Weights of a small mixture-of-experts language model, trained from scratch on English Wikipedia: 32 experts in each of 11 layers.
Below are experts of layer 9 (counted from 0) of a mixture-of-experts language model. Rows are named router (the router's row for the expert), gate (a neuron's input weights, with its number), up (a neuron's input weights, with its number), down (a neuron's output weights, with its number) and show model dimensions 0-191. Each number is 500 + 50 x the weight over its row's rms, rounded and kept within 0 to 999. Numbers have three digits each.
After each expert's rows: a language model's description of what the expert responds to; "mostly gets" lists some tokens that are sent to it at least half of the time. This comes from a sample of Wikipedia text that the model never trained on.

# expert 8
router:606532497436539541418460479415446540398528462448498454541597420478464587488488583537559543516575532479468563480525544635518484430490479503426485559473436571489501428545554550471552529446413495494559572515510473487476433512512536536476461440503492460511480535468416572556553504481543532532476458523589449582567501366489536506574513502493470455491588540491384452558564514553568553528499512516516547464374482466542481451448467508456414615514483491421572522491552563502464406496504396481586531443519492525572513477533468562556458454449576544542506556476498471485535501501498575490
gate0:532477531513552502645590578500605494556510470613507462518504527544482486543481607523459599535473408493460533511398492480469555408528549460416500572527497505496500548519537551506507445537442566432494509398487510497457530551464483602471541505505452473501453534514490484572534558508560437570510534455461606575544491460516560460440417487534444506455569542519505540504556509519536504512549519565439469469511520501460540460459517522460392499506555469491404520466605601503495513490405511467614436493574443562512497463501507617498505560558509545540413434543514491533507428569479594607
up0:474481501540557471506531532494506491501496578466592390453522443564542507597438499548470484512526454583465551486470607530426564518517487562539564547483456519528470481550438506483470388524456498454564573559508506587447454542457468487528445593416488502433531523557442430559499468428566483474494530494588541456442511434421527466516517408449518570484477529493426470548470507498447585524567444527402476509498536477505581604500562588503430539431447581503509495538599547511415480480507510475506386485538475452508518529477496430517618507396543449577480495496478545484403468513364495543
down0:486507539434499578503421393558532591539482424484574547561431508482469494453521483554543400554470544463433522509391550490511471462583479461482434506527514474512618470622526474488445458592526507543478513453489484474421524471494536465524467553536590508514433505436498539448461560529475523617550579494473528538572551435540564411514521589557395537549459427462463479495569515471445486516434500562486506603407470530509508561456569482544448582460444508443452424449547527441579548561570501483526541497457505458508383521556386465455505502476536472526481515539531409501465557452542486482
Description: Article a, line starts. The article a after is, as or with, plus line-opening table pipes, list dashes and heading markers like === or ==P.
mostly gets: " a", " (a", "==E", "==P", " \"a", "==A"

# expert 23
router:404529527524509517465441504573496515518512499605536526555507531474423439511538449523404508512505527518367460511493459459420541479522490487439494398536512504491499494490460435450531450597446434529561527473544418481622460465482529503482461574543462454505472564393570572561464501491514526518450471337435483554459482533467488480528414443519509567431550571432514445527540392453434544510494575522504463456478458540462476596455611472475470450410388503502519555561550566524431540512579594472541480549413584505521499458527440528488456491429409469474519468550506515466504525547452556490
gate0:483506404510451501485489527375545456481477452469430433596416518481510511531555569501450489500559603556492533548551559425479468528547536470411470447384563526505497506537587497522506527556518544519380545535475541449481498460474490515477543451470496520518558544561412545433532466486435557486475560539477423490491523523602506482573454466515511530603505570607447474442564499502452519548408552434429479523473516568479539574493542482431560627489421477536434555409518543562527422554520391568578498443484409485468527500468471486552463492561518446454493604505506569506448550516494501435
up0:521469570472630489512533559536475493556510498417452467489466473466498471450420493539458582405555493447473471441596464508471586606460496458520458530486530526490561531569527532445576577487489525557437432559533482465538568517506394494496499474415496459554465465568538456446524476578458534541402578557439405479575507398492531471579487549586406574456501529520465535414441404462457513486550460543466427523448506572540504546499591501424509537507483528547443490548498534591557522581558415526528623514490505486547546504556509583519450479469537516480473491507461486429549612443511507475
down0:484537479592439493479521526467507572419559524493569520518516505521602346554516412488408622506450530569516423519405600471530481476495540428566558527471557509496498469472480568565468461479450420516499409469464443487545487545498481562499478505509538435605490546541540526556410538522420552478504528429513597483579597508525467501512513506498444469462530573517494447543523536563414529540549555536545462543580573523480499522426617518525538477516464518451456408506456514564493432525475466469500465499459473497424513491494533513514487403395508527547485651499542495482488507376566458468
Description: Head nouns before of. Nouns right after a or the that usually take of next, such as story, amount, top, part, member, Chief, concept, evidence.
mostly gets: " Out", " story", " amount", " top", " concept", " Part"

# expert 1
router:513537464460492455441398555480494530538534574440540407513448463450575454501504583554517431537534484522566522496534512530544470474527487560408605523501490507510533530480544574438531469569565463525528491505550569439608459515462566528479488503554459467570473549495486461415473457555530491639454449542466502522477439543459447497454521523525512439560409506612532594466382339580422524435441544560494548460522410516526478484482399510508468505545421496493478544521520479520507544543587583488566430543502518526541433521508465517475523512545441520455605386477449491439408503534541482483
gate2:493448458533413470503431429432501466371472503525513502516467578495565500495427477455606501570558498573488526560405595508403469407442567514540479512495553452391566534524451597616557571457457472468470430522578497603501451493381558512508510523480518411530524465459485523461469510486536479452472474559613497462491433461490525468440577537483495518563611452496448543541547588509520482444496507504436560528458493468449473519477532535378468460528493397521452461464466483495489471470519500581479502500498476494392474475523431593522575487485452401540430406511434534528501509517527514512
up2:517493451486523486463587526602556456481499519475429475489503418485476476470529536440493453609361542554509488645564520516503586505523513495590550571544566428379484426516478559507490510533531526505468473491500508541531487468500570468554396553502423531464591484507576556477555450566473530536369606380514455576503488466579536462494454440508484518539434566536560508501407475573513495533453542495440462592538484511534478490526573448501477485521539540492548497519519502568482589526515471501504614441466427499569517468381486506393533505527449512544469561510393479542512520529462486535
down2:449491574517538606495468593592493475624465526433419525466551406486537533475453408520428555369421494456508525508429566549538450547533481505568440547538500507493462510538507527375426465512511557437491471408459488491528536452524463541513408486526391481486542510480438414567429524465470441473458542431529532471403550496496441483599469471441484512488488502481575482470444510573519459449522482561533427552539516505506425524544533548420558554536502465505498521532559561538500529544523448559414574452556526488591411577431544535504495506483477519501551463427523483544509587529452418593
Description: Mid-word stems, list separators. Word-initial or mid-word fragments that a suffix will complete, such as elev, partn, reg, plus table pipes and list dashes starting lines.
mostly gets: "reg", " nam", " Total:", " mer", " vari", " partn"

# expert 9
router:539471516453524564575513463474461528551426559450492464526576448497522501514528547567529463514486474480407562449533490508441473443519459509534600458435561578509483534556541506470564535491430509538530577566487465493588491443526528518639463460505481495466488547388494602579561488532515471506469470528441440466391535534534379518463560493454426514526524498483483464546491525523452504568463409491540544391425605552557512465510623435482487439523399451625529482426545472492432554561459404520498516513538562513527497516498543556564491468455456526466446517606572484511516502571614446494
gate0:526514440501480494478470483503444562550560490565555483502444553507557446400588543391495488520459586481512588492464563520483493493543514510530479468525478505638459505561477561528536553460433469433452507515543460511489538539461554526547538473423519579481512559490592495489480508463496520394499475485589506509529600560467528505572546478494482461487451442476509478570520507472421587526469461452552498484582560547508412513457592547591484508557503489499578490421382444506594433642447470545484531489517544407493423517515434432575521460525407470464512499519473393452562533498549385600
up0:574530625471503570489543538552547502541499527509432437508579384519505589512447479587458541565595426529552501571521533497490553451482500472453542467486499567438499579475460537556492540444489528532489536540470447543531558510487533430541478496587513428498462450441424591453500491520425549541514540576392459447553442526517553515433466547443478489533560511599514529529517476481499465533451557458469526442483468461516479425538452454488566462462505444446487451629606521522496551379544470480575463501489486546465506505440499541431435527579583451549451518499433584535473460477441612369
down0:510520468640507500452472503539449595542554584493449508444451523572491542425493439453469526595384470541508546414509516464580582595444509570568462489493481533572537481520469578486507494430491480445519456512504453522543537572466540500555412443529561547469514505520536504413522525482596623551573432489586512471466558506469474503588497549529466464582484545490396448501442495445466535490481435475486540404515521551508532420468500490624506505486569449446566512473440430476483498416401484473539496473422567492539529541489478503530601478510487510381531601436526549544503562477525525448
Description: Sentence-final periods. Periods fused to a word's last piece (States., Georgia., er.), closing a sentence, and final cell pipes ending table rows.
mostly gets: "ers.", "ing.", "s.", "ed.", "es.", "ia."

# expert 15
router:549536542473541516454490581525475463492525497480518529518506570510456567474564610541491471523525548525406547516417490467486512522511483454622601556547384454507541422536501498443502680395490474514494529586540419457559447479485532500484400503561468444400472531443539553503562527545542531392486443531491451453451448495481409593508545475466492490469514455469486461525481521555516527446465544577530551611529403466551498482482456448456627465531517484462459507493530559478473545534402551477419544592504534467545514451538466484501481475440592528394530483481445462525548545489444584485
gate2:507413529443455495525517462516571485548487489449456628487393457545414454468557506566498427438421480492479448533527342520553460445465491476399528519490456585496490488469518565469532546435630451544498365552508446533548451479493494424472460519534473432505512529549526530498470533510454513567505512511547479588568550430534442436502613535523492559503520405498467540438588608468466485482513474522456494638507494530473583463493581522402509478549521487526538469386497508493453473527456510517479511533440547549535485519592515575493463517514575542500513468540486424515552389562478433476
up2:464491513515591439509478465579485549476576499526403448558533589473538594524547432464454448545420467411439612505414479480509569493490497593521543527441473483537488492427490447434523489564571500551494523506521492452547508565473615530529491420457432471537427453530604502492459455556508467478496453424584480475471434411481527516538510475557517530464520464475465409418451562500576397477529469511457475418455518435484451507451490475407499505546455601427466446555432525467384569482502478436557525533506456460469378556485491481527543509484462484489399513559457493419524492443613495523
down2:565528534541423429537530490388481484413533446522547587493520548579480493490497548490465535457595546444491555525490449505571531507518565444503430534547474430548526476539488487503483422529555497575543499557600471534545442554460416528436529493567481594587480488500564505432542501501494447484535554362544455536604530479519372534516362442524451463595423492528527538521549480587449418531482499558446409546528438508478503440554448476532466491455562560564464573523527535511493423519505530539493497457491458491523528457478461447509467516458584508478483477395555548445433428550520479370
Description: Name starts in lists. First pieces of proper names, places and years in tables and lists, such as Bud(ag), Hen(ery), Ze(itung), 191(2), Fort.
mostly gets: " Tr", " so", " Hap", " Santa", " Ze", " Corn"

# expert 29
router:538536491430539520452439463601422527566438428506523544500567525475527479455546572552498493475468496541471522448488460478516584479521516442548596580521533590529468501513467531456528589435411471520546531519520496457488462470480562538549456434519485461542476502457423368513489536565516495434459538487540388421664554555450404603475582491496475532502476514508531415499429547439450541436491442509555560576442418470555488456451496476523472603549507492432519498458547481495514537544495476492492481525546503484380538558421453381540465476494557498532559468596452454499523495507637521477
gate0:464528457512499481507549504515464422442565461531421517496415602551521474577391584398457527484463476461452537485459472505560523422431514425603487594500444545471447518454480470505486509476510479574415456471491436469609527503507565491512499462553534536506471550464538402535504551420518510455575417411561466522581376478600461557521573454480553397422573417510453566444409529503431539527560487432477477543471432508528448476529535418561490459459514506453508449387479564511508477478481537500474487530513527581498552554457472509495504440442478468537493468580494559531440399425481539492
up0:504490393607534461436488612485471524484490524570557556487512638526457495479516411513499383537541462461470482491458560521444451573494471589470504518566536486481612611480456586516426346484529407540525460585472561524497479561470428528485511513560573486531547465459459548527406526572540557511497457539566526457528496479437471532463505529432516458479495516507498515428484457489555501516462473393570501551506456474518508590460512551481511499509599447454514551536594449428543455510548515490416581560450471490556486589529523531483435489518509573544541473536436544544532530462473507637
down0:539481537477440507474530515531554516483522436535567455472453336462499457513534622531518545517516507531543526474486495514540442496515516447410450450484488481521454483524651516521578488488473624550446538521497486400489477409507541543549511487504475536480447524570451482544524572441441435566536452501542519536465494494490531460547484460504529550575558459504561507555527585556495547530577467583453433394536459412390520439551509382547554512531499458507563526412516510414427416445487498567623405456446477471461537489461495410549513523526482440561511540520535483408490438571436463524
Description: Commas ending words. Commas attached to word ends in place names and lists, such as Carolina, or 1944, plus list dashes and table pipes.
mostly gets: " ====", "\",", " Animalia", "el,", "le,", "ville,"

# expert 0
router:563560506589522539382530454521521430469511546439470605510427549507493626484366539562449549533498507527592398427500542483589560429510480510356474577538481453544568523532546485446532466397513536543460478511487496438521408448447460522501510435515599464478516456448565446555496455519508524517499518549497442441511447541454540519464398455480445530592497426518594486543494570542507557449447525552543519440511463553448496434477475453571509475523460528517437434481544444533487526547532614456540505465507501425475452526537471529459511481601444546478602538474523449453575520501471553465
gate2:502499497500596452438482547396555469471523512564549435575494440499335471477508461531582501457484531467517445465477527488458527514492473539447527459535523494432423492495522571548465446449503488500500390358518494482447493477533492542522535498505454477403540458396542463446493464566563489451568418390413568439478393520516502448478472493520510540478557541490494471504440592508502472470513551486432583614463476536399548510556537462545515470427500500525605513498490440488465441478505464453399451535429492532517434504461528426615473462589443495509546382425477490499431486426472475462
up2:456551513437500482421547529446557522477511474512387489537493460481498526544482519409504495502365521407490477477478565551446546504590489561540533504503468472411428553491481579518566426487505370486539482440553445580471448472543572448473536456408493494471467449506600454551565427490498508460454476452413419542511491438439505501474471586576404580525545568499493525447466465408499498509506535515534491492589491434501513468523521538511446536472468437459407590546514454512453532458555507559532467524525461513630444542527483477460580548478490389423503458457397432453505511567433553408
down2:507467485465491488535525512512494540643485406485547478505474573526441611579508504516476548404474544533501587471471491496434570525573417462499571505477452615555484545518467502476467459448493508481457501474583466562466514531492489528558504540526496441439532506506389539478421477550517562571525530487455502591444506495449552525477527537466619497518538500589512527452544399553368578512532466611473574469539458428455616566448523499458534466458423427495508649476500539493441466577548486513551505526474523461469501455482491506561456553439493565447486426490472456562433420477583544571
Description: Word-start fragments. First pieces of words and names split into subwords, like inter(marriage), decor(ations), Must(afayev), Al(-Otaibi), in prose and tables.
mostly gets: " dec", " \"I", " pro", " sur", " colle", " I"

# expert 30
router:525521525429551543473492513390571423540572561533524567534563439464535517466490418432466463560521510494439557571543532520519492452545466535425496523514506584496429364562519561567490575438547414502384462548504457460438522476504475525508590416541428496580452472436428485551497537522493457454481515519496441485491586556578520460487568505496466476489549454404459534544509542534566522587487493411509496415512467581543469530496473430698469459567477471509531491351515524525439475523409527488536446419519531546537457517479455546526531450461515494486560528518486425474560470483461522462
gate0:560487451470527446406539466493558554553517539525433361555456505535401485469438554460419506488604496507492484472516542527496500417505462436489553518562508497462496512621440596498495473371463581515505568491513518504447483561498489592524537476525568531517580428562528461550367456418574546483515494523451528390516473477533577472531567480458517468562365493516463427489537530432438480499441490452485483443489515480497478476483544520574527513527550410445432558515504598364518522517535563431526471520544556470491419464553463527589511473528472530435508467437577552517465526525493414494
up0:441502503501483550543487542490467435539457421460561646479553453551518570469549456534541442558489494433555586565548459466481476547475514529527443603462464519487548505463492526423528487581516423482514437524479535478545507475485485428558517547494427504510383510490477551457628623525446445529521561463577484530463509596422422483457438527507553500429582558475477569475454462563586439547511440561457495524599473551480538502494491476407512483506427578524479461514462450609458451452439498590459472504534454520480577490402557466389503575497550501554484487454420485501597503468514520562
down0:618493519534602507454505364515406516481495423473510385525477499401491549447591510479434473500470509431516441523411562469500517528558468364500553510486476520458591433528489474535433494512466573603473439461545522538525519564507419490516483590508488478554570526514500501490471579429510305471510546554494458522492473473554535529623535488556558562493511442511506502525439490516457530426536452413531514565485392515426513515497460487551539463450598477404505542490539482484594505454509485421525553528510439528585457496466523518497482491450510428437445469512514513578488546471446507461
Description: Line breaks, on, for. Line breaks ending table rows and before headings, plus prepositions on and for, as in on social media, on stage, for.
mostly gets: " (\"", " On", " (for", "For", " for", "On"

# expert 17
router:522544566465537539454431458532476513545514458571519402488530526477542466530479433550547513514536530512529518452442448465531451429535491469449461449501520503521452578443523565526525440414543577502513497505528493525545512483490501502487490461531468461518500568584382514505568528501503539408623530526441426533574476540445561523474425490456465537450509535441533487516433542550457497490468309431541583452371539487509480447499551519492437629548458470520626508525592447526536529456496544499526481473363500533503457512588495525525443465610500553566575545429604439441547538521459525475
gate0:495439448508542436524564453518460499489420522437521492556502513472408428528520511455455423529483485481467435592513515523511535523560506535473463517486458528453416546496530467424572554512497587404496515361487448524552514529491523409473520516530522395521494540455562458436542473541565511562439434502425452424473495522556498529400604367417524506497437494453464464549453560411474530566570470429476409458581521565477494456527477489473606463515476581555499501517598450482429510425416602512537513517595514565466525523571478476481495466420602486506474586528534499532589523496551501465
up0:541555493563512519559573555441515403508574500537472519480547520524526571402491461498469469472541399566479478454589435443540460517513516463529545527482500479447518498438466473501621519462535432539467555605575523533515470529624512553519469434514480545474475464561539596521528470556508451497537491543524523638469501478485512509482438661606484560441529573568522460544512482472492350442498456530479519558457469564512454503469475498482436478528554359480474513512468558499505492539468448548446449509495512419550450473494385501521576475582510513566546454503496418435527459514451597583
down0:536480459439460616511568450519509603534561483590540477527512597557451435571503456515536548522556531430388522570385416459463467463511458415521537484544521522530501506562523534435536476512528500454474501467439496499524470544415465538594560567536490454559515515417530450598495481512469480467411571526517485442484562519556461572548457552463553422474420500495524518466437548358536550487489463474532424438429463457458502444574517479534473524548465454516502480556531548508467470427527520582447473495538480616561519486521535534411484554498517566533425479505588433460517585516354462518
Description: Ordinals and adjectives. Adjectives and ordinals after the or his, such as first, second, former, original, United, American, and word-final pieces of place names.
mostly gets: " original", " first", "ible", " Original", "urrent", "-time"

# expert 28
router:539530574520470494423660438558479502504509537504529468557568466504547510482447421529485427537474525541489579469485456458538436525517458447492564472487540445558422515588446529433557492605406468536560431650418582619487508470505511512468452507514504485518486578517582517564560543505535543475489545518470514499469435507490563495489465469497520564487412428506555450523517558517472543487458482422531467468373555462578514480543415488476511490577427497534523499529522420527479472529559368488588461417541515571516503532386465512458512433490428522491537517437436481407570544455463458458
gate0:453456445460517527586528461559568528459555560580573471492395558513488394552455506454535486498535475580586503452499455503528503548543457561582583480479454445506491482530504492604479516545497572461504478572542489479479493555497555522525509470583448559545517375499478392554607440415443570446525497460468572490512380509572559460390512541462459450471491615495420560549510474484492462475436495537459450576536571537506441520436458488529516543576570558510561447438491580533488407387485504497556390437444485498502506463494473547523540507567484505570423556485481512465457452493538517515
up0:521527506568422351445476567565420500437445492487624484514530479441520507421508540570456562507596581443445477501464422485351452479465586405544373492572563589522500429547507519469447551412509494534443490459464490444541451502541435549412460515489514480530592562530461498526454393484494462518529559532607399467498543388445462545496538403465512461511535485520467495501404534459484527513516574515574504513579480447520495526537523476505478509568361489477408495469504521548530508576465541504509552509512565499522538486481467499473510494539530490463545536521545499560485577507481536482
down0:601552474466469540557422396528448516461481528534430500494534439509538539456554538430489482556513548486535465513401482528493642485582606515497438538443494543402492546446485558504492452478519558518428450445462522457571507416433553482445487537479544533595584445450483476461548394481430567617497429493475446475509468516546419532499639552534519500493416541514526481482488439488475440512554508439468424484469495560533481402474543448401461513515454493491458508483484412450451548504501485476505511484459435440454408477415451539407467537502472475434587561392533552467552542508511529539
Description: Possessives and adjective endings. Possessive 's and possessive pronouns like his, her, its, their, plus adjective endings such as -ological, -ic and -ian.
mostly gets: "ological", "er's", "y's", "a's", "i's", "o's"

# expert 16
router:560519540562493522457440463474469473525519534460515574502545491473507450459520564397457481533481498562452554502497415461514430446533515440529483519505543568535495505522366510480515591509524397514372572457513487469456509468474543490498647473558542495561532447463587372495550475482516507402500417524577498563443506513431478592504541485472480573464510457440539517539467444456397471512440583447536464598514597458502487519475466597445510465535561475573435499457553467530545545528542562480515486441481581541523556502389488480479461469603433540472368545473619489487530508512466507484
gate2:443519498512441508559496514435455574461477464543508538491551565408507515560450553480521566501491456451432504509535478591474494531450433441507448445482477512541476485494466418495524449451488519424453474482526550496441514491567602444341500447442540581498455532528617488571452418418490569527489446504459539476466541323595512582460528470429411420496466504490517575576493515523444511543484557471405497526481487550536522531483521565453526546482499436406499488589531583506380574507506523537541470510515452529383551513563575480556532515517516576497581492565440484513523505449527585479
up2:531584459506509486469441569580497447474451445492567541558562517492553521507505527448506609475528536458508541518454458548370573535510508452486538476511467405484495483553527455461491470468489501474413507575477555538478492447451481435414432459515579544544589408492502354493533413443520564477445441516547490466472471482498418510522506451408525486557406469484490551481561418548452476515462431452456366484519452531526462512402555513477525530556528445546546564511389477502544460465620514432519543505493471487436570453504507547448550497465525573491623514544528600510578529482560453589
down2:454499466576555546566475470514594506462532454506490475505529555511518532422529501484498472515474407587402443454530497435463524446539544445578493501476487471533448493470488416489537534493545478520411406535398461489582514580478539540468548531538585513502514421467560486454536474486524570467496390477469533512526493505493505560464492510536458472435459630495571506488402533518512477717483594552507510533540479512396486611529531547570408469468528473497462508483530564425550435480491532543554441433409424455471485533515538602458497499518502508463526415564484428440474554591519518432
Description: Subordinating conjunctions, as. Clause-opening conjunctions and as, such as when, before, after, because, although, plus years after "From" and numbers in tables.
mostly gets: "After", " before", " when", " While", " Although", " When"

# expert 11
router:547527543486482533431468454572481583512534502448512582509479414479602496493484586512426476497522502558572444493486427659553583581555474429574541524548547579527544433478551422447541451482346427509510549454543526413453499486470519521497432527516464491533488448462579383529530448518527499571485513543461495547568490536487467364470539490479476558522552579442555446507501564456550527422471352534525463466534540433522479463485506530499487430527595517498466509522387475521562561546460483460475505437533545501529547521533456485473562472448458485439542385541449458504542518531496552492
gate0:432488476493499561540519467450595483539476482463503517549412494473441526572627455504447516555403519583493475425536566514398486509553485570479464497520510471477531558443492576519524443506454459411509484502497553480523447437446422488458487576440339495567388609452495526473472529508518522520513620554560534520585592430471535536546491448487513431360515422491514428560560537547569534565533537518442543540457394529519464436497597594542490531468470506516482563493510430550441489461471519521514494495426502440485552484512494564522455501592555483596541514499529469538500503503573505441
up0:485469494418468562532427546450457442425434505498458460433539520579416534571601510577477493575527490522556472509482483449446569436551521517463417508477578454513468626507561569506520532496407529543543471482589520501459457475436556533495569489441431556480392409425430530438496485467537451493557628541465520485559502395501526571508527498490529437431531477551459505542493470566482571521552500543434498466430447619517461488384519542556476443523526474507510473514454418522551412541503481497499397483443568482461487504526504562537445485530527565459493500497551418531413613548472462441
down0:554592505588566516528479492496570496566532499407383512560600538560440534528553527510481488591536528533468503514453555533515558530496457508525503513424525398548425498525519575477459550542523529509474495560528517468435490518551496473511571463454544515527518446484424626421509470527591561423500450471463462546422501487436502471471564608481451529514579507447516424541491543474576497401517568512467481611527584499513446510476510455491446474521583551572472513482512444511477468606556497435570581517456516508535535469460559554607487511523495508566496502438506473418460294515530470519
Description: Nouns and word fragments. Nouns after the or his, such as project, position, level, market, season, work, plus mid-word pieces and digits in names and tables.
mostly gets: " vot", " project", " Institute", " position", " scen", " level"

# expert 19
router:520524503423551566475484496568495523505542558478551424534544441468432444483579398519479471527517521574558564433449503464412603474471495447428509456461515552447425490563532546481485433420483498525544589512534439435520449448471524534534477603511442534524469581462564544543591504521431472443435484549615546444426469486494477547429581446480451445472524400446515436511601523462482530437493521556474413455539503455550478638488509382523433427497525493480409462540524594544504532521510524519542484429504559525545526526496465561516446478488479498458403498520526414557549495478478626488
gate2:488490445504448534524474415467557543516558503473545563532506514508573527400490516458462441483490440507452502419512468541514414439500559553530437432518484436547496591495510363437466369495496544519507433496525526542490518440415568527469498537510436554455447583565426532496517517392497543437531525483448508489462445570484582467476555444446454510550497640430512575481564492542515548504433515500501459542543457474490599462490472424528505519506534452515458613468498411393497478532480490477554531423514511618599495449401444480446586493435492485511583525472505628475518514422493452493
up2:577494474481530467485504514565505447496408485499501452522491442557417481564529417470495492556571518493529456444553490533467425571582517428518517515515483464471372559531458436528505496533601569543437514449515553381481547539509494525555573489448559441461450521516607504415556510445464556460462443519441477419432434604505536441448558503541536521491614531477484487489497489477540472433499378558493433499464524443478475577471434571643490550502493524519659475451563460544482484462545493484511566486446475458437459546465560544436514526534435452509464480511499650546498484559521549483
down2:505510536467611452526585539390435443462504568479651517435503554528590461511607517511545470450554466547470587441484491567515538401501555489484415445500447494464440571437424442441433514559539550409553469481451551495452416453509603528514459556458494566499425572554458494449585551504487464493522522449517422421412511528548509479535503488469451483559545496534494557529516445514543568561478572532545509433478439554482567470512449461437499514581497536530461522409436465467517544487508524518510390476495559531508477564496372547507470520450538523467563497518447398529495415524449543510
Description: Past participles after be. Past participles and past verbs following was, is or also, such as located, served, won, released, plus pipes in sports and data tables.
mostly gets: " won", " located", " served", " announced", " directed", " performed"

# expert 21
router:557487516454524497401453549624508454550560559500506528544414570474463451537510560487514453487516531543502538459470379494544438568534443529556472474534460572523498586538573495435306456459370582558522516426509550441406422476504549517464445424511475462475471560468490526563556535545505437404475434514602526455436512524507485530473560440475485442479387516450560435544482493456507503594470549539508455495536578480540474412488496413452448616503478494511444537520492503529518505513569442465583477496520535534528539526509567539549433457609541501494484531515468556459564518509506472500
gate2:556498550466486457460635450561432528529445472465532543427500467430496457539449431587557487511557496500427492494425462583481508564550473498491556453362517524528548523555449498493490454519544460408516419522481455382467484413441494427511474559608471519569593469409477498499490524511467596437504529497525478594554444417504484448543505518501505614532545533533481471512545540538579445384546450530505515510531508481482524613524476511511558485511521448467506527476529440573556493447512567567442533427494642473481484443477483453482459497480546544524498444487474497398489622469606465535
up2:470543395505499464602443488539457429483539516575406465550462512477499533557540514552565463538528471486539481413539558434526463443512512436507519527497564366443438481548562466399477527524463555474588517497495492496481420503504504485563555471492540413557518592550506511438421446439441524521493450506446456513511441517593584491437501438478558512581495600536430485432525513426525567568486548486536444510384532507451413547532536344480492443529535539597519527384589475473492484424415500467427501562487569482490572564547531489479553471516483459515551512556533541445509568469470519476
down2:449484461389581553489534463440521524533503423534491464601604416446455445522555511470498556543414416444500403481518503551532555559537478493489464452460526499464496545468517492484441469422470520538525529549489574425494487475485548506598411483451490502493505541491498500519408582528558586601531414516490488474446487560479442520515562529491499484456453481442464441447457403437527519484547501406479368568525557483474445481534486450399543510439470540463586524481477467570367557461520473470485464490575630577471501539540501514534506446480559428489477487481498451496464458431414414615
Description: Months and word middles. Month names and day numbers in dates (5 March, October 5,), table pipes after numbers, and mid-word pieces like L(itt)le, en(able).
mostly gets: " 19,", " Pld", " percent", " 25,", " 20,", "ret"

# expert 3
router:414527555449542520512431557455459530519451576493534532529535475482422522502527541478468451457563546542457514465512500511377527456480462447564581479524532544488508575540548505550570441569491414551520489497481533467435492505521500513530566392461368479436474492465403522291511408560531448505460473549436497451551537534499434611498510533500474455477545530474507583506499498499520547495510524539519537429413418515511493444503564609572448451539544499546406560543541535465450468449481530473536462605519553481547497483598434543461508460495447529458507467526488462478583517532592371455
gate0:412557544407478489524443551440512478532568403465537479536543437525474549514491553538539497458507539504522512453461511557452599495531572577469539503386449561508538533573493523556437533487514577539484421439452484572543570555491425460615559492517485453564558565489524557524599533467450492651477564518455531563451563520512567469508514495489444474508538513471513502452576533564444570480531424477474438490423455565466460579432548500549498538541596460512546401559433584479473547486493462521493598499480503544532511444619543542529561527480513627566514482515591561479458473513521446538
up0:463475523424460465524438548474510468478644412419508542565497430496553508483502466569533497311480507510458514487431528464479551514484561551518541521367516571524444477487533450572491514505501496445481454452505444521533586500490387491523573503439568474487475573493550561490599534481467477559432512529454482509511598449506486518524511562441484445369556533470511520567467575450637515545536482483481560492486567458494573521537518464502552519601440442435506468546514575448486578415492446479528567445524489558547546474511467449521513434468490469559489460508497515541461524542519367607
down0:529495500523495582510528582418486449448526498505506442459447502531505445506578480465440512418541628592557435499442507426542526396431469445487437581553542556488569514401458482464586539561435366454545573478465453499551450521483499548523499525525472454511455479496614429510424459555462510400504558464603471474644507503525594571476508528498521544572571499572553480523468495563495535490466510559445476502478523491459421485602428417510518452437581469453439500557439499546519510513538493507502507523553505454532498488458605554525501538414455518512451485418453473578514501472424537547
Description: Section and row breaks. Line breaks after headings or paragraph ends, and table cell pipes, plus adverbs and verbs like shortly, just, well, stop.
mostly gets: " shortly", " just", "—", " unable", " ign", " soon"

# expert 13
router:455554524474549531559509469595503555517424515435551514486496449454438502477551553534523502520510359371532430459537531516406592392476486475522516576499581453455478396487534566536533486412519504559530533398513611449475406489471499529472472501531506458518559523438524484344574554544555522523482462484505466451470483515490458403478403488462491594491451490460571433499522496521436517522481437528497490452348587456583459513486556435444472512501502466534532501539498439530573481533420534459540431490512492574531575550572478511510494444519474544509540557454430517529576543481445429481
gate0:500523440448478526486411460467454545609566515465563526439509479447530455494510521474521548408534422533479552440518411470421462537457535377521582477444538540408560538601513460452440536540520466578488551476512511561428614563548527536479587520432458543522488375446477531531450523582488467441509514560496488462500552510529457635549468506615502572578590537566523567515443404470465466514436541526481518561514453543525472493463485603589490503431525477481435510500507597555482489491532446484369593498482511464520515496558557549502504481471435457532522503504444519577459490523442507465
up0:567473482629617523470560465560428541400471516562437489463448514471615494485388596494453444511469558456464528445606552477558549458476446606592480595412468424501410496541527546517438481417473549486506487458514523483535515450503534465546425485437583485510546565572408507478562464507517472504521609479518505476467510483472542408484480596458571533447462441501486495534566548422481527490507488490438499494465507507527529571460510455475513483510540548504564540521482429453578468543548495479541468463578577645443521471458536446441552468518511522467529426456449426465436442508526474452
down0:501516550390429589480558428450502559584440512562567503490461507440411551493526521497511535487536576515429515551488518432482483518558487444456532440518473553455426542532532509459520544475506450524445491534565467515472384518555371447565526538418419578543465515603519477605553508463474422553576572467457547465459469525504471497496494461448447433472434577542538520495530423576505618474489533467389529448449618537574576531517510501488478514476451457520402466442480594454560515496444470501431513471418446481573405467457480561479463523507582439427535546500524506524506542460454473529
Description: Occupation and role nouns. Nouns naming professions or roles, often right before a comma or period, such as artist, painter, actor, attorney, plus table pipes.
mostly gets: " artist", " painter", " musician", " actor", " woman", " girl"